config.toml
d_shared_expert = 64
moe_layers = [0, 1, 2, 3, 4, 5, 6, 7, 8, 9, 10, 11, 12]
router_score = "softmax"
n_head = 2
rope_fraction = 0.5
parallel_block = true
init_std_qkv = 0.0395
init_std_o = 0.0
beta1 = 0.95
decay_shape = "linear"
Below are experts of layer 6 (counted from 0) of a mixture-of-experts language model. Rows are named gate (a neuron's input weights, with its number), up (a neuron's input weights, with its number), down (a neuron's output weights, with its number) and show model dimensions 0-127. Each number is 128 + 32 x the weight over its row's rms, rounded and kept within 0 to 255. Numbers have three digits each.
Before each expert's rows: "comes before" lists some tokens at least twice as common just after its tokens as in all text. This comes from a sample of Wikipedia text that the model never trained on. Tokens count by the router's weight.

# expert 16
comes before: "2", "1", "9", "0", "8", "-"
gate1:083160129173137094146139196132109118135117159124102063138160118140087153135130085130184100170109108166067146093065128118182120069085129150140103137122137152155102132097155169158129089145114120186154151117110132183202142142142152124107172102149168116169156140161109130106133171113089055134152161149143131098095169155077104075102175135102110064079193137107108180098155179117114134075149
up1:196130127099086129127164188135154167094127134105157119133182121150138116125062163124150141156125089163153127116095179107135173162111114119085121057140110083134115125155114170145107168148162146080155159117093128114145210114129141094142098150182194108120080109089171172090124139140153108066178156165100207123134113110200112150114127112121193115187161113162079101105109101148130112175105
down1:153119117156136093142143176073155140100086076142122158102115175175132132135134139113145109130146147140103045169154105111166119099111217137080110069140147158137145160121169185112186115153164124116167132129166169147081121104146142165198122071111156104125120131148134085150162131043083126150193073141090140112171154145154115152157157100137121157214106127130133152148105093140155086128070

# expert 45
comes before: " ", "==", " The", "The", "===", "In"
gate0:126084135075126122117166179133111157109103126154171113117098065150096109142064162140128127161116175130096125133082093100135096152118160139104112052065107127139111118124070128143134139133108111168157132078116165058127122130090062144155121112134125171166172138122143130111136143162079100129196225133122135092157143117115112139084089152145069167129115124118105215064143110100149055127174
up0:073066168147123109126079114123144142143187168145190097107124149171131111140153154151133131145091108106196118112138087075109086143149154134176121148127034150114115103127130102063137137121160138136121109125146121167118073109048171166162137144127078137099196099122113131128132158100077153080101128103167142108162166097135153169124078143141085061128150139160218140109135118152072106169143
down0:145131114155175090137124083158120175084168138105143140122103101142123094143117205119126149068126184127207145180117108132115068117197138162135175137105056196165128136118130147133052115081103095186128097133144133100169095156089159114098123176134139176160147129140114101158154113094134160110157132159078117155114126102147171170165093182092118090179119129159118144135091155141088072153167

# expert 21
comes before: "1", "2", " and", " was", " is", " Binomial"
gate1:075138129143149110168171082126081118089142115132181106075109111120078170090112069196173058140100130135146200144074115110157118130086147134115083133167152143156165179103160196124152147145092128162084134077137143105168152136103145113114141103162148137154136114156093126066101127144139155099087146119146132162181122172111111124083149153115107071195171105139070143138162143110112076068166
up1:164085127079116121141125146159102148163111139064123170133126143136091091090137091166118121106094080049182101101107133054169124126118199130107114164124088076132175139175114159138178151097125057071142130149082112139110045156035137129126182146138141158114116098055162076119138140071103110070076120157123173142125092100123109144142147145140143142103135148130147137142094141135123132113121
down1:148098184133141121119127114131173145155185138126129131205081156117146157129111074116119134083100133118154017108144121156129173122116052190139107130155114079109159079120153170168135118133127142161162089167139117068088143105113133159125133192147155088181084188110134121086147144119135181139129127148155188158121113135090162076158146137195153146166109134101145163131150165182156085106094

# expert 44
comes before: "0", "|", "%", "7", "–", " km"
gate0:084152184138128105140128106125070099114155131118153120141122159076124193156126065183170103168130120114125184152080091099160087094077127080112075140092144096143095145068150161187097073153117137203130126114114134122140130195100153126059111098158146154162155138148168107099074191133117102148172175128169127102149142131118107135116171116113117079159159125080102105096184138106124114067136
up0:142141069096109173153153095136152107144113134083061113107148153186084106120180132105128145088103145150132120131088123131140170148147143156135145075109174108096112062139162184192148143130161119118126116147143153167116115189203128129099169081166118089084144132230148166118101125136151064142193086130078103102064142178100086158170166121115128169082145122099104123127165150133127122112124
down0:105136188143178116106142142093108103105095078148113111188174060103162225077096113090146153109132154111182184128092120167083172154089127088087172138111122093150101130100107128147101092207059105146100164148176174143133141095068130114115127086152076075143118088143125134182095148110124125155125137109108126179105130086105138144143119155122095091123116103122143103124083163111072144125167

# expert 4
comes before: "1", "2", "3", "4", "6", "5"
gate1:122152159154149084125196098125084103063057115114141137097171128098078157120121154170161084171139121154099162132091140083177080077083182113095081132064126102095119149117162206079129144151113169157113161108117134105149135151110165130094117131153117166170110122135117094086068150146068107176141147130148130126078179187154090137115119178151123101164139114075150138105151148100102124069145
up1:181094106154073120176142138108143149106091120052201126100162119147091113151103077145183099092121109109129133120180110113090155138122055128076125210159117132155090106078131114096200106137136155099042175170142104152117137170159146117105103185086094149147141106119096107108140145170122112135151140135111158139168192151100128145132105176097120093159116133064108165154106142119172153178126
down1:101096127176101134135148165126112139126126086166095139109111112132109150146205047149061116167083125073178159143137137119095147084105098157150163134156175117152088152132072040142144123174103125078142167137139144138132168105171099116093148172159134135144108111136127169119142121136139182148105128151071132128112186128130119100112148098115188190194092098094138088106036131094166083127111

# expert 33
comes before: " ", " |", "%", "|", " |\n", " •"
gate0:170067091169085110153128166113151169121126132141189086077173084076148114224148120124142168163153117136140182151077113148097134120144133130147127110195102111181077112095224142133100104168094109147100086128161122082142101133148088066177158139138136149149127123134117146101119110136095137168079149119134143057180086143119172131155103110154068102152153137099147105098141144083155126148098
up0:112190157116098142094074156119146146152162057076080149172072164114124148027181138131157126108126128154107084120098085118108102100125149125142105176106112117131151163112122152157126128171120114148173145151111130133145190115045143170072092135115164137071090128127120128122134100129178122086155118068127118146124152091192102142139159129111102095046125137123085043162154149164116115121157
down0:136194153078125123061143100129154127102153101098043132126112085133148063077152150123131107113136163170123118123090122107145111130143152118193117090165153160099078097125103140117161163174090154163161136116168109173081156161110147142039169165171080189134106117146129079162153168108179101124148146127135121151120134182085132166107130172122046163108101135086120128186162091139103136129113

# expert 43
comes before: " |", "0", "2", "1", "5", " |\n"
gate1:129143149133165100139163116136083084058152099134177114112125119116109131050049152186168079157116123109077164118100126103181090083098145114106077117081096102128138128095129169103111169185088155144121169083134139132139105129137139092120118076159169178154112135127131098069098104124103143140141120105165118153169167187109087121089160202176109088169151147078113092068159145125112144085137
up1:115117117076170166087094111122103142123096096068213156160127130152135077132127086147189151087073106176144119099097108042123144172162119128123119128168146119202129140111147165149126092075139130094148123124124113059174112124102135138144141072142182061081155122083155130134127079122130084138115189198144127123118187154100169109124183164065147118138107105139146097139153109136162104126119
down1:159105093114180111117065158154166129087119155072136182096164092100166158065105126135166138047122188162100090063142092096117072105111139111128097133123135161131182104158138117118119127102129116119084121140130175148127100128125160146143087159132158165148112056184145084142140101094160102086139121136132062128177151120171147142063153146087137138194047115137142086163130090125156132168125

# expert 7
comes before: "2", "1", "0", "9", " States", "3"
gate1:115120168154154089135147131166088075098143092120147135123124162068080148106066119184172079161116131147093171105106084116204077099086163132109061117085142134113087170088148154141122143167098150167120161091173105109167142150178164120152138112153184160152132098116127092074085175137095091124167080081156079146132173152089094118102146162135111081171170136097105143130162137153099114084141
up1:054102141150173153110064144129175094167190076090112137080152083125190134142133130103096103130129113123128133124159046152143118090115133197091137108120116161091110136065114112115144120163114157111142133144128128117120178092120122100112200105088129115105135127075135150121099155194123097068142125090104124147099134121049191184087162117103141118134112107137168191091177152140099111165072
down1:083087116155151178105128146138170093136100154091160080161126092125082099114096120151218102112130147065109081101146161090107081174133068131099130155095136163140096152110097126104121167080134106104133094142141155193181158159138116129201180128099072069146116107092113156120107186134145165113142171158130088103123078183147108099100165148104139098090124092096100186151127153105114077131103

# expert 42
comes before: "1", "2", "3", "4", " km", "/A"
gate1:145110134187140125162103154156135140076099110153183142167173094136108183155114138131163096144220095075098166157094130088119114154104087114127113189110120157169126136149168150215125189136061144143090173112171166128188135135101160123132083150133179174165157118156121116112134107158108152126135167092125113102160127106175105073102125190103104119091144162129100128078107145051145104108109
up1:084197154125113162117119150106150139067166135193139066089102122101126120130121156078131154152149123118139122129124114189131159080122168090145124133167124168137107145085189150114168165168167059124172163148123082115151126133162111114136134107106133141102120156118087112124092065155028081120050132157128124219115121129099053151152123153136154127187125134179104139126100140120146136077159
down1:102156169098078082097165106180116109030123154130134132161156159152101132154160143124157141116138059134088105179090081088125164067120102147177137166134154127151087123136150163134168117163086104179108120087135141053120152153123108151158198205134131119123117107114186136129119083175147131105160133151123169127131127151205188116110125134121122080135117129042120131088082128121111143167132

# expert 6
comes before: "0", "9", "8", "5", ",", "1"
gate1:088157116152166063109160151154053151072149105146156130113087159111118135115084073202169088195112083146106159138098111079132095111160145118074107165078169094155095146177132095145083108174117163171133154124154092121168146176105146172112130120149154144149154123117149148074101152078126146161129131114122198108117161142046129124115164125135114112171162139087126113114112176106099062099107
up1:100175090148151119133133090104159180112140158127110152073146071135152092139107126135133108122119087136124124154168117097098096068131128158126139070119155113128098189171149202145130101151131098132128099174103134140091092123135073182154138102120156129155169166110141185101079180176122154091138136140124111162131127114060138170137173115089223079084162062145123088147075178168157074126149
down1:092175156122118222171140203135126138157101150137096140143129141179123166137137139155137114129060139139143147107173076114120161123129080152131107155145144179146193165109123148143143178129066143130117146110168088066188118126076081123091089143100162148120065169144197123094132087122118113158084088179149147168184174101123131132154165136144131119148139151080156088106132167073132084089145

# expert 18
comes before: "1", "2", "3", "4", " |\n", "8"
gate1:092164157117168124088134116192085121127133184119141092119078069114068112090166050113154090120101096115134124133149106073134120056146086132126103100160120113156142102150108141197121129162127188114053105088114120073146125116116112183114124143120149160124155168147140156112093124150139096109124119188159116150165124175074096173187176119140148099105130216126104147140168113160173169095114
up1:153131088146116105160086152124139124095127052099117124083160153131149094128115095129146149166160104152145135077036158149141114116142129130126136181073157164079145132153132189123183120127132103149180148112148138129116074147139156159106141112122143127113118105128091120128180172064199119101144146141132139140074161085094156139130096094125156134151090011094132117041107109127122128094210
down1:139134118101155104142161109135194172179116146144075106125103136160074179128189185137089150148192133147119135117127096129097094147070151124168165126104071116133140113140159131079140155141178115103121154108131102112083086145146112176110125075129172141158133075158135123139126164164174114155133071127168031123088109133187126169175153140105077128050149121143180124087158111126187173129120

# expert 26
comes before: "-", " States", " of", " and", "|", " in"
gate0:100149158161126121159107171141026037133114116131100063159147110087124172109135108113174093176117116113112110096083116138155043066091101141141092156103180119181104132126094168100088173156119108159153112122131148149105167130095112145153133107128088132103166149150158135126142150125085112090157108072137145060089130115088062127080142148145189099165166144145105113100145095070137112111109
up0:168080121151171112158117123119125189085164105093088137142141030168144083141216162098088144152186140187093112122142121134100109168124150128156130138106062124190090089142132135132161187146150093109112171138114170125138135113105159121121167158156142137146128098116218142111109105142098127152166057161101151174100124201151170161119142143134154158139120169098102159160084152141123135114171
down0:150114110120089138136106137089151055107155156129108093149124125140145116095147187127146160129171174197108048082087135122178106107149120049102161155121090108179127138160112146141141110122056054096120119172131088105141159069153132164192126157110119106116153140112162121092155173164121126147140140075139087129097132114141114082120086144146178145129200166113155159155045149130115133106074

# expert 38
comes before: "9", "0", "8", "3", "5", " ·"
gate0:118109142154121116137150153159082090064145115114185065119164111114125102068074135176163071154123080143120172093112207119167084080090145148160060165120110125136100134145148141134117115136083152157076170073110118095145100128161179133088159123170169173140136125177100106085102162156098156159138152115180108104069139185120084099118169162148101084179141105108136108120153134109134177097145
up0:157104141099162114161119134164093125093106149122093131101125132102110186148143125135141129115101160146082107126162142163133114136118177129184126057121081081171124074130070158135196085159099092134149109146128098090119109093199082156146135122141117204108167090118140131101134085101119118136162099207145169124124133131099113142108117127097073058152095110134083068056044128124068103111105
down0:111148158113147170110103139120126119101051147171144130087111098122172112102140114144089137103133141134157157125135184153182116071128144051096069079104169069139106137162164099134103171158123085150122136114099074132094121143159167149138136151121138130144140163095130115104154195137141100136143142177079143155125144212123098221149115125168133125141082168099125181110140163192116109033145

# expert 22
comes before: "|", " |", "1", "0", "2", "3"
gate0:091138173148157107085132162158092088135154106124163098089104082122089154113088135184173075120093088081124159130115071136175078123107184151154094149104182118143099138072138175119067157164053181151077130070181124124150138115128120147157162121169154181153118110141131133087077120127083083122063112178113130126114141136150082120118138168133126095152169117098138189119154154094071102119122
up0:135146159062118130132058109117153128155101099145091136065142130160134112140122142156164104128109049150101133142077143113170119125128131097206126093108066136184143131140106130134118100096130061128193171176112143087153076141122099059190119108163101119088140099157116120127135179098076113138154078148086128095176191104067159107117140127179144112087136097117097129110078126138089111125194
down0:177054145150110115131185202144092131135137120142142101175153134092144028142091104086096158139158091139123034174115086166107101100156113119096120121097092136150138158145185103097143151108115082103089101086092113204124147139150147161122054116163174127102105128111094144166108152109146097105158144136130157172132112086110146139115110195138075149172138119122171173155120104120141120100171

# expert 30
comes before: "0", "-", "–", "9", "|", "8"
gate1:143151154117155091108172111153113125097145088157148149109125165147136153117072124158128067139106117183096191118102121130181101117080119119179055155144111162132092116097139100159084117172126112141110140084108115110188139150156151103157145110178145089116146147158107119110087156136092146120090156116123128124210155161071064148105114156111047081176166105073080130127156135046081130093085
up1:122176111147198147133164138130158052144147128086115081104137105132106097163114104121134139091115115105127128161212128141143132124148194110099167145215071107084103141116098165126128181168115157157104163093061151118139178118149156113093158103123089154122086086193070198146119124106115183167125109065138115156094123091138133142094102123106110137111095048094123138143128148133147148161079
down1:118142148187127105174120144136097130132145153135176195147149112169124120132171178107113104051143148165150122137146198150110158153128157120086156131128129111112157166137124145115124076171107062136137126127167131153150139160164128083137054131117105158208118170110173139135156153121196101105146139079105155197138123093141166084101161102195118184137128176161054114168173144082106130091101

# expert 15
comes before: " the", " a", " his", " their", " its", " her"
gate0:144123181226109113074152173124135096079094143179150105158132154085075179111116146124102221100124100124127136113107190133097136116106137133128068081139121123139098101136128109123198155117142122144146094052121155140143173197108139159141114123109130104119059140122132096125157070161142140158101109100086117119092130135128138097139173131150136067142136167157184022122128123116159146124103
up0:087138119091186148120115093105149066200125080135177115111165141161171129033089116170152096108094176093136081158109185117140137105197143084117106133158126104126113189115104157099077158117117095158109095169109157130123205124172135076102174177132115092120139110071105104127095112183127135129189153105120151099132112103085134173086078098117114113110146132119143117090147090149160152150145
down0:138115138124135163078094100091084132097118085134128067126121118091151155143160103155142141177105131090162163128131065092166086086122163126122146088092112133147119105147146189123099115078127096075138199157126052117087170103115166156113100088122111099135170126079166160142126143190120089147107117154179182186093147148170151169115140193129141133152163100108103148079216158172105149103128

# expert 32
comes before: "1", "2", "3", " |\n", "4", " City"
gate1:120122168155135092087083078129065103118150096156127091202167129156094150093127105123169151147153100172123181084127103097147143139116163093102117103087106091139077117119114183171166130183117063181138185115121112117157119152135209056092125103112149107167135096133124111081090183115091059107136107122140117123164160121114100087147181179133121119143191135105136066141168116138113099096143
up1:129145120146147119139122138133180140021133137134155137117097086172108094178123167149129086139081115152075177073160122177150119168141093136126110150168155190152121153162102098129115162126113181106144113155159179096103071162206081190152181120134166107124152138126089119126090097108085148089163122135085131093181120147153095051119129136161126168089146145125068158142128140105171107082105
down1:160100162135123164171095160107037104103089114179078135204165110093121179187114132070194115127126140079118088119101097107143107120148095123070142098129059137135130152123141122132106167129101139103135143135129139127185107151122107146138099148171137078107151080064201163190141168105079169137131162140106090181154086093096122084115143180139119182085137136126148119117159160116148112107123

# expert 10
comes before: ":", "\n", " by", " birth", " office", " name"
gate1:129110085124162144178143169087167144046126159086130098137165187087086075103160115136175153164074108145155149141096158153121079064095152112142139151098125115134144176122121141149046160145145102170120138105176109150127145120124149090083123118189131141212113078102118149121133207098160149147145122110157119173171202157161128075111130135144153096100127137086102107084112162135120131182142
up1:138138115115093137173116149073152147089107115113134100143115138080063122120104123147139183126071151117180132128150104213158095082117129143151158135147164164124175098128138100141127083109129113200103141099147114146091123106077111072085101099110145148199097106116092133170144106110154197140158098123138150103101173161177145091196163138204181094134092174084167103141075094112092149113159
down1:128146076173188125181100130108186101103066126169094121186144136128070166134112172080174190165088093139061178136137094157155150123160089127104161119137183106120102185059112116110150116150129095100071161085131164115127127137154092088127117157137136149118101126126098151156187157115127198104140124084158133134112143179092145113121091166168109111151142154151144153103145144138198178177139

# expert 27
comes before: "-", "0", "1", "2", "5", "3"
gate0:094104129173214124161155105126091081093163107098138160135130144131092188089120136144183079136120087086104165111074103108174060093084094167131083156096118090135148138084130150144091142124056162196120144082136152109162184125109143162105132090197149148167132127114127081098092138133090099145115103115171116131151158174105091116152126163132091130168124151081108160105146150063099104079130
up0:104130138152113095141138168137124126194106067160148093139131126082133136140075135149165100111130129170165136175139149134145100099168143164161137098216144130147136073106143130142153069113120115129174151148175105117095106121155151167121099154138127159100168096084100153128098190117132117146144225100164092105143150045152070234087108115105137093076092109138100132125087173120105110085127
down0:104104091122201127105088136159144170144165111155123171108145089106159167152139179092125088167123110084105076143164052080166172122167163105175068083143108162137155159134138145145111171082175148077115089120124161141127173164110151186080127131154128137148136117126162135165152138102107128113151133094119055105155152135140154119102105090138104215174129123134155096083078177127108112058160

# expert 12
comes before: "0", "1", "9", "2", " |", "8"
gate0:153057161166170115122157123143095115127122100125137132086136142133077106127097134145156079150074124097070121123089139118192114186136147165136093098100120056150077152061158190168118128183130166180120155120138108102145112138116156121110156086151137177168192112082155133094089193128108115167126069077127090105173111157147114122143127148159085111132146130102107196096160131092073078106107
up0:137100080152082101147130147050099167105142118125098138098192096115115122115150098153133140115086161165129103102151149127108167132141104142152136159137172198207082126138147169140133169109167125133093086085126143091094076133104128128169135118067122089130074096011175097107130173142082160137104161151158098181151137136136153121121095172080166173122134182155092120110122182115120113159098
down0:127155127076106127149178144125052145117132121143160134087165148128194165171155112159127100120137191143104106122120129170105128094186176181145118126135105157154154165124122131146171033169179117128136174107147080164151156079107117153049167145145124121106103099113181202135145084090134099143096123085147151132093109158145131098136114096148136111091111104122161097124206133198093146146184

# expert 39
comes before: "9", "0", "8", "7", "6", "5"
gate1:122137154142129105196148137158084081074161114133119079144111127035058138087113134157166129148150114129114169087087130084201095088086164090073102122097149067132137122119117149136129121121062198168118136051119131096140126123142134140092114105117141162187189091121125107050072115144115121159148146143149109134102159146133131084088124183142101110171174140098145160143164156121137129099144
up1:120097155111145079136108041188102094152185147109176103149135169134112117097104142101147114135080175124128110167127146122194168154143149108135111107160131124128123130106152177128160097137123122117164171130141146088118137078169135074124154139147158149068150067148080158099186059144083077123097138096122089114072106160146165102122137150118147173167143103118147160120142066213191194114118
down1:124080160126132112088106069118171055122137181176150050191114093140186139110160130114106114124192106111176118110091140102142115101136106171106093136124137147151142148072168088103180136063130172140101091155058169111134145057113187145126164172132150145071118115132154121141172145145096109102124141151162141054114182159171103107085083134109124094158076128141126132129099087117137115122127